Experts of a small language model: 160 Mish neurons an expert.
Below are experts of layer 6 (counted from 0) of a mixture-of-experts language model. Rows are named up (a neuron's input weights, with its number), down (a neuron's output weights, with its number) and show model dimensions 336-383. Each number is 128 + 32 x the weight over its row's rms, rounded and kept within 0 to 255.
Before each expert's rows: a language model's description of what the expert responds to; "mostly gets" lists some tokens that are sent to it at least half of the time. This comes from a sample of Wikipedia text that the model never trained on.

# expert 15
Description: Sports and rank nouns. Nouns and ordinals in sports and office-holder contexts after for, in or with, such as fifth, third-tier, President, Best, exchange.
mostly gets: " ENG", " President", " GK", " Player", " Best", " Premier"
up0 [111 164  76 103 176 152 149 139  49 103 129 102  64  89 147 138 125 109 106 152 186 114 115 107 100 142  93 104  41  96 104  81 204  61  65 108 176  85 135 144  90  96 145 179 133 109 147 146]
down0 [ 83 154 145 125 137 161 154 102 142  54  59 141 128 124 139 166 120 169 181 136  90 133 113 138  98 100 146 148 110 129 130  96  86  95 119 156  91 100 195 165 106 106 130 155 124 120  79 147]
up1 [156 105  91 106 202 145 144  70 167 111  62 146 121 155 136 164 148 149 127 179 222  83  81 124 122 175 139 137  95 116 134 125  84 195 110  87 166 146 127 125  92 166  68 153 130 181 163 140]
down1 [165 184 113  29 128 148 129 113 167 192 146 113 109 163 123 154 100 135 107 142 167 135 128  95 110  73 156 118 104 109  69 157 141 188 125 142 115 184 142 104 156 149 131 177 119 118 132  97]
up2 [134 119 130 193 155 110 144 117 146 167 175  52 133  75 134 103 147 153 112 106  99 175 102  80 127  93 136 125 158 119 183  97  87 117  99 116 109 187 171 128 147 107 110 191 123 159 141 104]
down2 [133  73 143 117 148 194 103  63  77 105  88 152 148  92 119 136 104 126 152 162  82 136 104 108 150 136 124  74 114 125 115 149 118 127 126 107 204 141 130 117 146 138 148 152 116 109  99  92]
up3 [131 120  51  64 191 132 119 141 152 112 168 143 146 110  58 119 100 145 183  64 108 108  97 143 139 164  67 128 145 136 118 125 145 128  77 158 137 172  68 125 167 127 150 157 167 125 100 159]
down3 [142 153 149 159 139 120  65 139 113 116 133 141 145  95 153  96 172 186  97  90 159  62 169 189 142 143 119 154 158 124 110 141 167 119 142 174 139 144  98 140 190 130 116 176 110 109 122 148]
up4 [141 171  54 140 173 160 125 111 133  40 100 103 130 160  65  92 125 155 180 117  97 122 141 101 179 153 104 118 109 138 130 141 130 135  81 130 122 178 120 113 164 146 126 104 191 100 174 131]
down4 [104 119  81 102 107 151 171 138  93 157  87 138 111 154 126 147 101 138 162 122  63 154  96 136  97 119 163 142 112 103 134 106 151 133 147 145 105 137 148 148 103 142 117 157 200  66 137 201]
up5 [127 143 211 121 108 119 183 139 155 127 187  78 145 144 144 174 133 150 166 102 113 160 119 150 106 136 102 145 127  89  34 161 142 161 115 133 104  96 176 112  42 135 118 130  97 114  82 162]
down5 [ 85 120 161 127 110  88 129 146 130 151 164 112 159 147 161  93 129 120 143 138 143  58 122  90 166 170  71 146 188 113  85  81  94 105 172 122 154 103 169 201  49 146 152 129 127 105 112 127]
up6 [ 84 152  59 178 104  92 133 132 119  79 150 122  72 102 149 118 102 118 125 115  94 148 140 145 151 174 113 110 156 132  91 168 103 151 148 112  81 143 112  86 154 165 112 123  87 136 106 128]
down6 [117 117 169 169 138 117 115 148 109  97 147 134 124 127 155 158 143 122 155 128 183  93 100 138 112 109 125 120 129 111 121 181 129 156 146  95 113 131  71 166 149 103 121 112  82 176  68  77]
up7 [117 155  76 117 109 147 169 178  95 119  98 210 212 168 125 130 159 143  95 102  97 152 107  91 161 145 131 114 109 109 169 145  92 131  92 129 155 118 105  97 110 159 132 109 102 136 138 129]
down7 [123  98 167 181 143 121 162 159 138 173  99 100  97 160 138 129 156 128  92 111 127  68 133 100 155  94 173 134 171 113 143 158 129 130 104  91 116 127  77 113  88 162 145  64 168 139 159 185]
up8 [102 136 103 190 162 177 184  51 141 168  81  69 112 132 190 102 126 139 146 127 148 106  83 128 192 102 174 131  51 127  71 117 124 102 137  87 110 108 151 111 173 122 166 168 100 105 172 115]
down8 [144 166 151 153 137 124 103 141 248 117 135 114 108 180 103  86 198 118 101 125  88 139  83 154 105 118  86 108 174 147 154 127 116 168 125  72 134 126 140 214  89 111 146 100  99 151 173  56]
up9 [127 119 112  93 163 184 164 113 128 114 105 126 125 124  79 118 127 151 125  85 119 116 153 144 118 192 129 123 156 132  86 192 180 161 181  76 106 142 142 132 169  33  40 124 146 120 139 116]
down9 [ 87 139 146 138 117 114  94 113  94 182 165 155 135 155 101 138 141 143  81  64 139 136 149 168 130 130 143 125 164 211 153 143 175 173  88 149 122 166 144 130 112 117 112 151 136 117 145 188]
up10 [106  79 100 123 181 150 131 120 140 119 125 181 103 102 144 136 154 140 150 129 233 118 131 137  97 119  82 144 106 139 112 113 133 161 143 102 113 114  86 135 194 151 129 126 110 189 137 141]
down10 [128  99 114 102 129 113 118 144 131 152  85 110 123 110 118 160 165 179 138 147 148 110  88  99 140  83  90 114  84 177  80 183 165 108 189 176 122  84 138 116 135 118 132 115  78 173 187 123]
up11 [113 171 120 116 118 138 113 190 141 123 109 117 185 116 132 104 182 140  94 137 130  79 107  69 152 147  65 188 116 139 114  86 138  90 149 163 163 141 124 145 111 107 128 152 120 133 226 117]
down11 [ 95 137 136 157 154 118  83 141  76 121 156 140 101 136  69 181 132  49 163 133 157 113 182 117 169  94  92 185 141 132 148 127  96 148 146 128  90 185 123 109 142 168 146 142 131  59 102 135]
up12 [106 140 162 128 136 135 119 126 193  84 140 171  92 148 107 113  72 155 109  98  75 132 100 125 167 101 153 113 126 124 175 109 113 105 112  98 111  96 103 143 138 175 159 122 130 162 147 117]
down12 [142 133 138 111 110  98  83  69 154 161  63 124 113 242 106  96  92 206 129 118 194 120  93 128 102 127 148  81 117 121 194 116 145  99  64 153 147 172  77  93 110 111 166 103 130 154 196  89]
up13 [147  80  76 185 171 109  91 105 118 139 136 106 104  65 141 127 131  97 128 164 117 157  91 124  98 130 101 116 159 161 135 146  91 172 106  93 136 147 126 138 114  94 150 167 177 134 140 124]
down13 [174 111 143  45 132 195 112  98 100 140 113 119  90 113 176  78 103 149 165  97 134 185 143  90 116  93 136  93 137 136 111 155 167  74 102  55 163 114 108 126 110 187 169 105 117 133 144 153]
up14 [193 105 127 134 168 127 143 119 128 157  92  98 148 155 162 113 124 145  94  62 120 142 103 142  93  94  89 121 163 114 184 130 148 125 102  96 115 109 128 153 150 152 148 109 116 110  93 134]
down14 [115 100  58 111 130 184  91 125 176 166  97 137 167 135 109  93 100 148 102 105 108 167 141 154 118 114 114  79 163  79 180 121  61 176 168 156 114 159  96 120 103 136 109 138 142 110 144 119]
up15 [126 123 166 173 141 127 146 126 107 138 135 160 199  67  99 130 191  93 121 117  95 138 129 110 119 137 190 151 161 162 181 107 139 148 173 124 171 106 115 114  83  94 130 149  94 154 147 103]
down15 [ 55 140 164 103 109 108 153 130 113 146 152 113 139 127 140 115 105 127  82 120 152 119 142 134 127  94  89 124 168 105 167 157  88 134  92 129 125  94 155 166  94  91  97 154 120  66 135 154]
up16 [146 122 164 160 135  92  74  97  98 117 166 113  85  93 114  94 139 158 112 136 130 135 118 152 124 108 101 112 149 106 165 116 182 110 166 102  95 118 134 127 183 131 155 104  87 117 134 134]
down16 [174 171 170  92 130 160 106 118  97 155  73 123  70  81  97  75 101 120 199 118  76 112 160 131 189  53 145 135 120 139 138 107 158 129 127 130 117  96  89 122 205 151 122 112 143  82 182 104]
up17 [153  66 138  82  96 101 113 116 189 134 146 149 114  68 150 164 120 182 134  58 109 113 121 100 157 149 147  89 155 151  80 128 161  91 168  94 147 116 129 100 110 123 116 160 147  88 151 211]
down17 [139 124 108  59 156 114 113 162 140 166 117 136 117  78 115  89 170  91 147 104 158 155 133  84 103 125 129 159 154 114 101 142 104 105 113 135 174 102 136 129 146 147 197 152 102  81 207 146]
up18 [143 165 154 132 126 172 131  62  95 136 119  96 136 160 124 131 122 135 134  97 150 149  83  92  88  48 129 135  67 135  98  87 190 161 134 107 168 104 108  93 131  88  98  96  73 173 139 114]
down18 [106 108 153 121 160 138  98 136 146 142 175 107  96 113 128 131  96 115 104 118 170 171 143 169 151 144  64  83 147 125 148 141 171 120 150 112 133  97 166 191  79 188 125  95 107 124 161 172]
up19 [108 148 121  99 147 104 165 187 166 153  67  83 164 123 123 151 109 122 134 146 172 131 124 114  92 177  97 181 157 190 127 142 136  93  67 113 132 133 145 106 140  85 173  82 128 172 160 107]
down19 [150 152 158 127 109 128 156  55 113 120  82  91 120 106 113 106 144  90  95 117 113  96 160 163 160  28 158 117 109 177 198  83 143 124 138 112  82 111 136 149 111  68 124 179 131 115  96 153]
up20 [154 111 142 154  84 140 111 123  66  89 164 103 166 102 157  88 115 119 113 116 139 160  64 112 141 151 115 166 148 155 162 167 131 150 140 121 172 179 147 190 115 201 123 138 145  96 133 107]
down20 [ 75 122 217 135 106  97 113 175 125  99 157  89 119 148 182 148 107 140 141 137 134 152 139 117 154 112 174  81 167 101 159 143 145 133 121 144  99 140 175  94 133 165 194 156 108 175 103 169]
up21 [171  99  93 129 126 119 139 205  79 142  91 124 105 105  99 142 109 155 121 134 110 151 125  90  75 134 164 114 125 166 105 109 165  94 121 105  92 143 197 181  99 104 120 128 119  92 172 100]
down21 [192 117 136 109 159  81  86 135 166 110 116 108 145 125 109 162 154 130 168 125  66 133 145 107 131 104 125 126 194 184 145 117 149 108 137 164 173 148 135 132 195 141 169 143 168 134 133 149]
up22 [168 125 148  98 180 113 133 123 116 167  94 152 100 111 130 156 100  84 124 179 143 144 172 107 133 161 107 124 140 167 129 190 181 114 137  78  89  87 155  83 186  73 141 133 103 158  91 148]
down22 [149 129 162 102 176  88  76 143  92 142 124 177  91 110 193 124 118 156 121  88  86 220 125 101 118 115  97 102 104 147 193  35 193 177 133 129 156 127 145  78 107 112 138 154 179 156  78 151]
up23 [109 141  93 156 106 131  79 142 158 120 168 146 113 123  76 130 157 163 102 154 115 167 114 124 116  81 156  92 122 142 196 153 121 173 147 139 150 126 146  86 181 148 120  72 123 170 158  67]
down23 [147 117 111 118  81 156  88  96  70 129  95 124 142 123 137  67 107 133  80  87 144 123 191 121 109  86 147 117 107 162 140 118 126 128 107  76 111 102 118 123  76 122  93 125  92 146 177  97]
up24 [110 143 145 116 119 103 151 110  87 103 162 110 157 102 111 110 144  90 138 110 107 116 114 100 119 129  97 140 128 162 109  92  78 136 192 126 142 181  96 171 150 118 123 132 101  99 141 106]
down24 [104 103 126 147 130 108 129  89 111 171 159  97 185 161 128 114 119  91 137  66 123 109 132 166 114 143 142 115 135 138 137 139 100 150 157 123 106 138 108  84 137  60 161  96 116 143  77 127]
up25 [138 115 126 181 135 152 227 171 144 156 152  94 138 142 101  99 102 140 177 158  97 127 148 183  69 100 143 127 147 132 103 119  98  64 132  98 126 108 145 129 169 167  61 103 139 157 176 153]
down25 [166 164  90 155 117 140 183  70 150  89 158 118 114  88 102  93 115  77  87  98 159 104 105 120 134 152 114 114  89 191  29  68 103 155  91 104 161  54 118 175 142 155 102 176 154 145 111 181]
up26 [136 176 139 125 165 133 166 101  72 130 154 126  64  94 194  83 106  85 152 168  97 102 107  99 137 110 115  45 102  85 115  92 103 165 156 118 134 143 159 113 168 104 131 146 198 195 112 129]
down26 [133  82  84 151 117 126 120 168 180  78  90 121  83 117 117 101  66 151  70 159 118 157 195 141  71 139  72 178 105  86 149 151 103 140 131 147  89 168 145  85 114 132  92 132 207 128 156 161]
up27 [138  87 140 131 142  78 149 136 139 130 142 150 119 105 143 148 114  86 180  70 175 157 161 149 106  89 114  90 140  97 158 139 121 136 131 150  90 152 194 142 169  75 149 137 154 168 113 158]
down27 [ 89 158 173 108 154 112 103 153  38  95 150 149 142 113 140 162 138 139 186 100 185 124 162  68 104 155 139 158 116 103 174 128 110 126  82  76 135 134  89 104 164 151 164  76 151 116 170 143]
up28 [124 121 197 119 138 180 163  84 132 152  93  44 115 118 103 168 120 138  91 126  59  82 117  91 129 152 180 165 154 108 138  90  96 143 162 108 113 156 180 132 100 139 182 127 112  79  85 151]
down28 [123 109 200  93 176  91 157 116 141  80 169  87  92 127  97 119  67 133 123 160  94 155  59 155  79 141 130 126 144 127 113 141  92 120  46 141  99  87 135 164  98 150 142 105 114  82 161  88]
up29 [ 99  85 142 160 130 139 131 192  62 104 147 177 110 113 140 169 169 140 107  70 137 149 105 158  70  92 117 131 148 105 113 133  82 132  92 146 151 142 150 143 139  83 158 150 112 100 161 142]
down29 [106 140 171 122 117 120 177 135  34 169 192  77 129 115 144 122  88  79  93 134 115  66 151 125 123 214 162 143 168 100 114 173 182 107 146 125 125 121  95 148 156 152 127 126 123 180 198 125]
up30 [151 162 117 121 165 137 180 124 111 166 186 109  97 106 150 100 128 114  64 126  72 162  80 122 123  59  66 112 172 164  84 135  98  95 146  84  89 113 116  83 147 145 115 154 118 121  62  88]
down30 [ 72  77 103 128 140  94  97 169 167 132  86 176 118  76 135 131  89 177 138 129 175 135 140 155  85 116 120  98 167 124 129 128 112 154 106 137 111 195  95  96 118  72  62 114 118 134 111 165]
up31 [115 151 118 164 129 123 113  97 131 104 127 142  86 117 144 134 117 136 159 126  97 101 109 189 123 134  74  83 169 126 133 199 105  96 124 143  87 135 104 126 113  97 154  96 131 143 156 143]
down31 [159 102 136 131 115 130 172 189 120 144 138  97 158  94 120 123 149 132 171 177  79 108 221 133 111 161 106 132 112 108 159 164 130 154 129 123 185 100 108  79 148 131 118  97 112 125 109 123]
up32 [131 134 115 116 163 123 106 175 120 150  38 125 134  59 170 103 151 173  70 164 146  80 151 154 144 113 189  91 146 123 136 133 162  98 138 100 118 147  56 126  87 184 115  92 138 111 124 129]
down32 [ 85 161 135 159 102 153 135  93 164 138 117 121  75  85 146 184 159 129 132 115 133 124 118 112 124  92 137  95 130  85 156 159 136 164 159 100 172 133 157 141 133 150 118  66 222 105 111 175]
up33 [ 88  85 140 118 137 164 175 109 127 149 118 158 102  97 129 124 166 114  83 121 123 134 105 183 140 130 160 165  99 143 110  76 105  93  79 118 192  84 142 144 135 139 172 134 147 156  95 195]
down33 [143 127 139 161 105  95 205 166 147 104  60 158 110  82 112 169 163  94 158 126 122 102 169  93  75 145 172 157  87 132  51 120 139 208 104 145 140 107 152 152  64 136 121  98 170 124 132 171]
up34 [160  81  99 148  77 110 166 159 133 135 143 154  97 121  89 219 136 149 130 137 153 159  90 196 105 124 114 150 143  95 110 138 122 151 156 126 107  73 114 113 189  98 156 154 117 146 105 108]
down34 [221 118  82  96 100 143 119  48  86 131 100 170  48 189  71 165 149 199 134 115 179 131 157 168  79 103 195  98 189 103 120 138 155 106 161  94 118 119  98 147 119  93 143  86 185 137 161 117]
up35 [149 137 132 134 161 110 110 148 107 148 101 102 148 155 170  97 142 112 112 164 140  92 114 136 121  98 143 157 173 159  91 193 125 104 146 118 194 104 120  58 192 114 129 146 112  84 168 124]
down35 [111 113 152 101 117  89 136 150  95 152 176 183 130 144 135 123 110 173 201 151 153 102  87 125 186 125 153 148  92 120 146 164 162 133 101 146 119  78 113  80  96 124 136  97 158 137 167 148]
up36 [151 163 139  59 133  97 175  94 138 102  97  83 145 135 172 134 119 116 121 170 211 115 130 159 139 150 117 139 185 122 151 109 135 134 134 131  92 137 173 117 121 145 144 127 169 141 138 105]
down36 [150 108 122 179 106 112 144 188 154 185  55 130 134 120 156 108  95 131 164  90 122 178 140 149 112  69 135 132 114 103 151 118 147 209 173 110  98 141 157 117 132 100 146 106 155  98 114 112]
up37 [150 170 177 171 124 148 160 174  93 135  89  87 114 120 140 108 174 125 108 135 187 152 108 101  83 145  78 202 144 170 138 139 121 122 130 153 136 164 158 136 158  71  63 154 118 154 140 139]
down37 [118 140 116 151  69 154  95 147  96 189 130  94 132 145 138  69 105 113 112 148 145  95 171 156 128 163  76  95 132 167 108 131  95  95 138  87 116 133 161 114  89  93 152 140 125 114 153 126]
up38 [159  91 152  91 114 163  81  95  89 140 131 107 156 112 193 122  95 165 124 133  51 134 163 120 127 148 107 139 146 106 122  87 172 100  99 175 128 134 128  43 101 119 125 149 189 138  80 124]
down38 [159 159 187 127 102  92  99 182  97 169 119  66 112 143 111 187  92 159  92 106 106 122 145 128 175 114  97 189 165 128 116 121  71 132 151 135 161 149 104 137 102 154 180 152 165  49 123 146]
up39 [133 126 135 110 123 111 163  99 152 134 101 196 151  96 113 130 126 167 117  85 219 107 126 115 138 127 142 149  90  48 126 150 139 139  95 120 128 167  91 185 138 106  71 147 104 137 135 127]
down39 [130  79 134 130 150 158 117 136 140 112 187 131  86 151  92 114  91 123  99 145 148 132 169 169 123 132 148  91 108  73 107 158  82 152  98  79 110  87 140 134 147  82 150 113 143 136 113 134]
up40 [132 164 136 142 156 150  84 178 118 123 143 167 123 140 163 138 133 109 143 142 118 116 166 142 106 120 105  89 136 164 102 113  57 156 155  96 118 143 159 183 108 151 103  91 144 151 125  84]
down40 [155 208 123  99 109 108  94 122 144 189  96 139 117 113 184  79 134 108 131 118 148  52 108 132 122 108 151 116 123 142 122  89 113  37 124 165  99 111 145 126 102 153 154 170  96  80 166 159]
up41 [108 160 122 141  90 133 110 132 130 114 171 129 125  69 128 107 137 119 166 111 173 149  86 120 109 142 109 112 197 164 130 124  90  97 124 131 128 127 123 118 107 142  95  59 167 149 118  75]
down41 [113  94 134 145  88 181  92 183  96 122  99  71 130  95 100  62  84 174 134  76 159  77 112  79 183 128 132 144 176 117  82 109 151  65 167 159 112 152 185 100 116 155 121 159 117 118 141 145]
up42 [114 112 147 199  69 134 161 127 141  80 128 150 198  96 145 122 157 133 132 171 127 136  72  83 118 120 131 151 126 111  82 176 127 110 152 101 146 166  96  97 149 167 104 155 123 156 130 125]
down42 [153 111 139  68 119 117 160  98 167  72 130 157 116 125 101 151 165 118 138 146 146 123 181 119 110 131 171 149  88 192  80  70 114 140 169  82 134 180 166  67  91 164 142 129 169 146  94 137]
up43 [ 88  70 143  67  87 151  70  90  72 169 128  87 125  98 122 230 117 156 136  69 112 131 150 174 113 140 141  75 148 172 115  96 109 110 166 175 158 104  93 136  93 124 164  84 113 127 102 180]
down43 [141 109 102 148 181 118  99 119 149 151  78 106 155 178 176 122 118 184 172  96  87 156 190 103  88 122  98  98 196  92 122 128 159 105 126 131 140 127 120  74 136 151  89  87 145  54 103 134]
up44 [ 85 145 123 105 149 105 110  85  95 121 160 106 105 154 135 127  60 146 163  88 129 124 129 107 105 139 128 151 136 105  73 198 146 135 113 154 134 106  96 152 107 119 109 146 117 153 163 142]
down44 [168 106 137  82 153 107 148 106 104 142 126 123 108 161 135 155 125  83 194 125  82  79 148  82 208 141 187 130 174 135 126 144 126 137 129  71 164 126 144 145 105  80  97 164 169  99 140 154]
up45 [ 96  84 131 196 180 112 119  89 132  94  91 126 141  72 157 104 159 172 115 211 118 116 132 141 145 160 192 177  49 154 101 192 129 121 129 144 124 142  90 165 108 124  88 122 120 168 155 151]
down45 [166 115 134 122 155  95  81 119 102 139 108 124 100 170  85 115 205 158 159 194 113 147 156  90 104 163 117 185 103 122 142 104  96 104 143 141 133 125 160  81 143  59 177 106  98 126 109  62]
up46 [113  90 154 140 128 115  72  87 161 181 119 141 102 130 164 175 120 120 134 156 137 210  70 123  94  39 105 118  56 124 141 160  80 148 111 108  81 191 131 131  61 155 102 116 126 161 156 167]
down46 [177  67 130 133 156 118 119 120 104 114  92 158  33 166 114 236 103  95 144 117 167 214 143 146 125  81 112  92 105  87 184 177 121 151 120 133 105 113 115 106 147 119 139 166 127 183 128  69]
up47 [120 133 127 125 158 180 121 127  66 127 183 172 121 164  85 178 154 190 168 131  79 112 142 221 118  74 168 144 106 105 122 134  97 147 126 122 187 110 124 136 125 139 131  96 195  90 130 104]
down47 [ 57  81  95 179 103 109  87 153 172 196 112  79 110 107 134 160 174 106 126  87 177 176 138 160 143 151 135  83 137 113 158 127 180 138 140 182 190 104 135 155 140 137 136 140 153 124 184 150]
up48 [161 160 140 163  95 106 101  91 158 116 145 116 125 112 152 120  84 133 123 102  95 117 103  63 105 107 134 102  80 133  67  82 132  95 131 136 119 160 146 110 130 136 186 174 108  88 153  76]
down48 [186 154 132  98 139 127 162 169 147 159 117  91 173 157 165 102 144  92 116  85 204 145 185 187 167 216 103 159 146 117 118 131 115 135 117 134  44  73 167 123 107 143 145 114 179 139 111  65]
up49 [140 129  86 190 102  84 127  96  97 183 109 195 120 115 149 124 129 107 211 129  98 192 150 162 143 141 114 144 148 156 151 161  95 179 103 136 172 139 121 101 133 131  96 141 149 144 134 147]
down49 [151 128 134 131 138  95  86  97 116 109 115 177 127  82  95 115 120  67 102 153 128 135 116 148 175 101  79 139 131 110 131 103 189 113  93 185  84 137 155 109 158  85 132 185 135  63 135 144]
up50 [108 178 121 143 141 105 117 108 141  51  77 157 158 130 134  66  97 154 139  78 129 150 150 170 157 138 151 109 144 150 135 164 100 132 114 127 121 153  99 154  82  72 136 120 132 119 147 137]
down50 [ 91 131 100 102 131 151 146 135  88 110 161 147 156 111  85 142 159 192 123  57 146 155 159 122 113 156 163  97 166 120 127 115  91 156 151  97 158 150 107 126  97 107 108 132 126 169 135 136]
up51 [103 145 101 171  96 155 137 132 122 106 114 135  90 115 129 133 103 153  98 108 120 122  84 111  89  96 128  87 116 134  59 132  88  97 125 120 100 213 160 134  92  42  86 111 144 127 139 184]
down51 [135 133 103 171 126 151  95  76 191  96 100 176 202  78 102 133 106  78 142  74 145 132 147  94 129 145  61 103 107 152 142 121 164 107 129 136 166 166 168  98 101  86 115 140 112 156 145 101]
up52 [ 83 127 108 103  36 133 136 116  78 155 134 106 152 143 123 137 139 183  94  95 104 122 134  78  80 151  69 121 121 155 119 101 125 167 142 129  84 114 157 162 133  79  94 139 122  80 166 147]
down52 [162 130 133 148 124 154 113  67  94 142 124  67  90 135 144 130  95 122 126 101  97 133 156 132 112 112  99 168 148 151  98 129 118 171 106 168 113 163 135 150 132 106 111 155 131 125 211 145]
up53 [105 104 153  48 183 129 140  97  99 125 110 144 127 142 192 121 126 128 145 148 110 100 135  89 164 192 113 191 173 139  73 115 103 108 116  90 179 162 165 154 152 109 172  63 114 126 157 189]
down53 [ 95  96 118 101 151 125 134 123 128 125 168 186 199 143 109 114 157  59 162 176 170 103 137 146 166 151 148 142  91 118 161  76 111  30  83 130 177 111 123 188 142 204 142 123  96 100 124 133]
up54 [ 79 148 117  78 143 110 105 150 123 124 166 145  93 108  98 117  83 161 113 135 151 117  89 132  76  83 110 127 114 205 146 111 140 112 138 133 137 200 131 115 133 201 118 109 136 140 105 166]
down54 [ 68 150 138  48  97 128 128  58 128 165  86  96 112 132 113 130 116 115 123 203 137 142  80 120  91  78  99  99 125 140  92 135 100  96 167 139 113 144 138 170 118 157 122 135 112 151  87 127]
up55 [144  52 156 121  80 101  84 144 122  93 147 143 191  98  87 178 151 132 167 110 138 111 163 168  78 136 169 135 172  96 160 183  77 139 178 123 106 166 133 103  65 136 162 125  63  83 117  84]
down55 [131 145 141 100 113 109 123 114 136 156 197 164  96 166  86 183 126 109  79 153 125 144 127 116 155 118 132  53 141 119 202 118  96 104  81  86 139 141 151 119 124 118  95 121 149  86 142 198]
up56 [162  91 100 175 165  95  94 125 158 140 144 109  75 135 142 119 140  64 179 105 135 120 113 161  71 100 153 195 133  76 108 138  96  60 129 122  71 106 100 117 105 175 192  60  60 118 146 107]
down56 [123 170  79  76 142 113 118 100  81 138 148 113 136 169  94 149 146 177 121 154 152 107 113 159 144 103 109 154 147 123 114 112 110  97 112 156  96  86 107 123 111 114  84 125  86 145 124 136]
up57 [129 107 174 147 147  66  83 157 112 134 135 108 164 113 136 102 152 151 154 128 144  95 176 105 167 124  90 136 101 178  80 150  82 118 146 160 119 181 120  77 181 120 166 173 158 138 125 103]
down57 [121 158 184 124 162  93  79 164 178 176 153 104 126 165 134 130 153 138 132 115 116  90 121  97 181 119 175 140 185 159 138 118 134 156 102 148 106 176 116  71 113 160 146 125  87 101  57  93]
up58 [130 185 113  99 146 145 170 126 159  98 157 132  97  79 145  55 164  83  96 182  93 121  89 140 154 150 147 123 111 156  75 132 154 127  73 173 169 104 144 133 113  64 133 122 155  97 156 172]
down58 [168 122 112  75 101 182 149 165 102 130 172 141  88 148 145  74 139 200 140 160  75 107 117 115  71 180 152 153 133 136 126 157  86  96 125 152 157 214 136  45 101 130 150 102 118 180 100  66]
up59 [101 181  71 182 116 145 106 103 168 183  94 147 111 124  63  73 149  94  88 132 144 132 121 150 152 150 111 124 105 132 110 157 167 125 132  83 149 137 168 126 131 183 179 109 160 155  97 173]
down59 [ 81  87  63 206 136  92 128 179 168 166 139 148 186 112 132 180  70  85 143 133  98 119 143 158 126 101 100 180  83 144 106 117 146 196 168 138 194 141 112 148 132 145 103  82  92 149 101 121]
up60 [ 88 167 114 132 146 139 119 164 147 112 162 122  97 163  65 151  95 160 141 136 149 157 110 133  87 179  86 155  91  86 152 146 109 159 121 190  91 142  76 143  88 182  58 109 204 162 132  97]
down60 [125 145 137 128 142 201 138 151 122 150 187 172 115 122 107 155 104  53 104 177 156 148  69  96 137 139  80 155 162 105 141 130 145  95 104  87 175 105 111 188 148 147 184 156 100 138  80 129]
up61 [ 81 101 101 147 199  86  79 192 101  93 175 133 170 147  72 125 121 159 117 137 125 121 118 204 172 156 102 128 111 139  92 106 125 151 166 163 111  94  87 126 131 123  94 117 148 154 132  66]
down61 [107 129  83 121  97 123  97 128 140 117 152 131 139 179 113 122 136 124 159 116 183  92 119 136 123 151  34 151 118 102 185  59  99 132 177 145 138 145 128 107 136 162 173 131 119 178 128 151]
up62 [158 130 140 131 124 152 129 153 119 154 107 126 120 146 128  48 113 104 154 150 112 114 120 222 140 162 101  83 150 134 105 145 107 125 121 110  78 133 122 143 132 105 106 163 169 159 120 137]
down62 [103  90 158 127  86 143 133 158 159 157 123 175 169  97 141 139 141  69 122 127 114 159 122 165 103 120 107 138 171 154 108 108 117  87 137  93 138  78 135 145 140 110 120 145 132  98 173 119]
up63 [139 101 181 149 148 137 155 106 163 172 106 137 118 118 158  91  99  76 135 112 134 130 156 123  95 142 120 104 169 104  97 112  84 142 143 113 103 115 131 158 172 130 105 103 136 137 138 130]
down63 [137 107 103 139 135 130 119 130 166 195 130  93 160 190 147 132 146  91  85 132 218 122 170 105  45 148 203 124 104 120 130 138  82 144 132  88 119  70 132 100 182  57 131 187 156 137 141 164]
up64 [137 118  66 102 126 138 143 171 130  98 101 146 118  85 118  74  90 148 155 102 195 113 123 159 183 134 114 114 109  94 148 152 138  66 103 105 131 125 141 164 116  93 120 117 118 162 134 148]
down64 [114 135 144 148 120  73 160 147 173 104 100  84 131 104 104 199  94  75 104 159 107 125 146 122 158 117 134 126 147 113  98 171 170 172 192 121 133 146 145 112 183 148 136 105 120 119 117  96]
up65 [174 128 202 141  88 137 144  65 112 113 101  98 226 195 137  96 156 138 113 160  69 147 133 125 119 107 200 136  78 114 113 129 144 144 115  70 100  97 138 149 135 123 132  73  94  95 120 114]
down65 [106 115 139 166 129 123 121 105 120 127 130  85 146 110 132  79  93  93 131 153 112 135 119 158  91 174 108 101 135 150  89 166 121 157  91  95 162 182 105  88 115 107  82  59 104  91 173 219]
up66 [133 120  67 145 220 148 155 131 104 103  85 201  68  76 106 125 107 188 144 113 108 102  85 109 142 135  85 102 108 131 142 169  86  53 144  98 151 101 102 121 137 134 138  89 102 207 138 130]
down66 [152 109  80 127 111 140 128 125 130 190 143 156 122  93 103  84  88 136 148  90 124 112 110 146 143  18 145  90 144 157 114  94 106 145  78  81 145 161 135 108 137 105 141 115 164 121 118 184]
up67 [157 150 116 111 142  85  82 145 158  90 156  86 147 126 107 153 164 107 102 154 151 151 138  98 117 162 163 109 167 134 134 149 100 119  85 125 113 159  64 123 161 121 159 100 185  54 171 155]
down67 [ 86  72 173 120 105 111 177 166 115 156 108 138 148 110 105 106  91 188  97 103 148 165 160  45 159 162 113 129  83 157 163 141  98 156 126 165 143 123 105 146 127 124 147  99 140  65 118 158]
up68 [123 131 158  81 121 168 131 184 154 126 101 178 133 136 124  90 182 175  68 152 210 123 144 137  99 153 159 113  90 161 128 110 135 147 186 140 167 111  85 115 127 178 130 109 148 120 159 129]
down68 [171 137 109 139 123 103 129 194  82 144 136 114 131 177 110 138 125 120 100 129 111 142 157 106 146 120 128 127 157 110 152 131 113 138 124  98 151 109 167  89 125 163 107 151 145 136 158 151]
up69 [ 79  66  66 153 161 141 145 120 179 170 155 115 153 109  96  94 177 141  93 109 140 137 111 125  90 142  84 123 152 178  63  94 160  72 145 168  57 104  84 148 111 173 135 106 103 169 164 121]
down69 [177  98  79 159 134 158 127  91 140 102 132 187 124 156 152 130 147 132 120 172 172 141 163 156 122 154 108 103  79  91 119 151  80 177 117 153 109 171 128 114 155 128 117 177 142  97 111 130]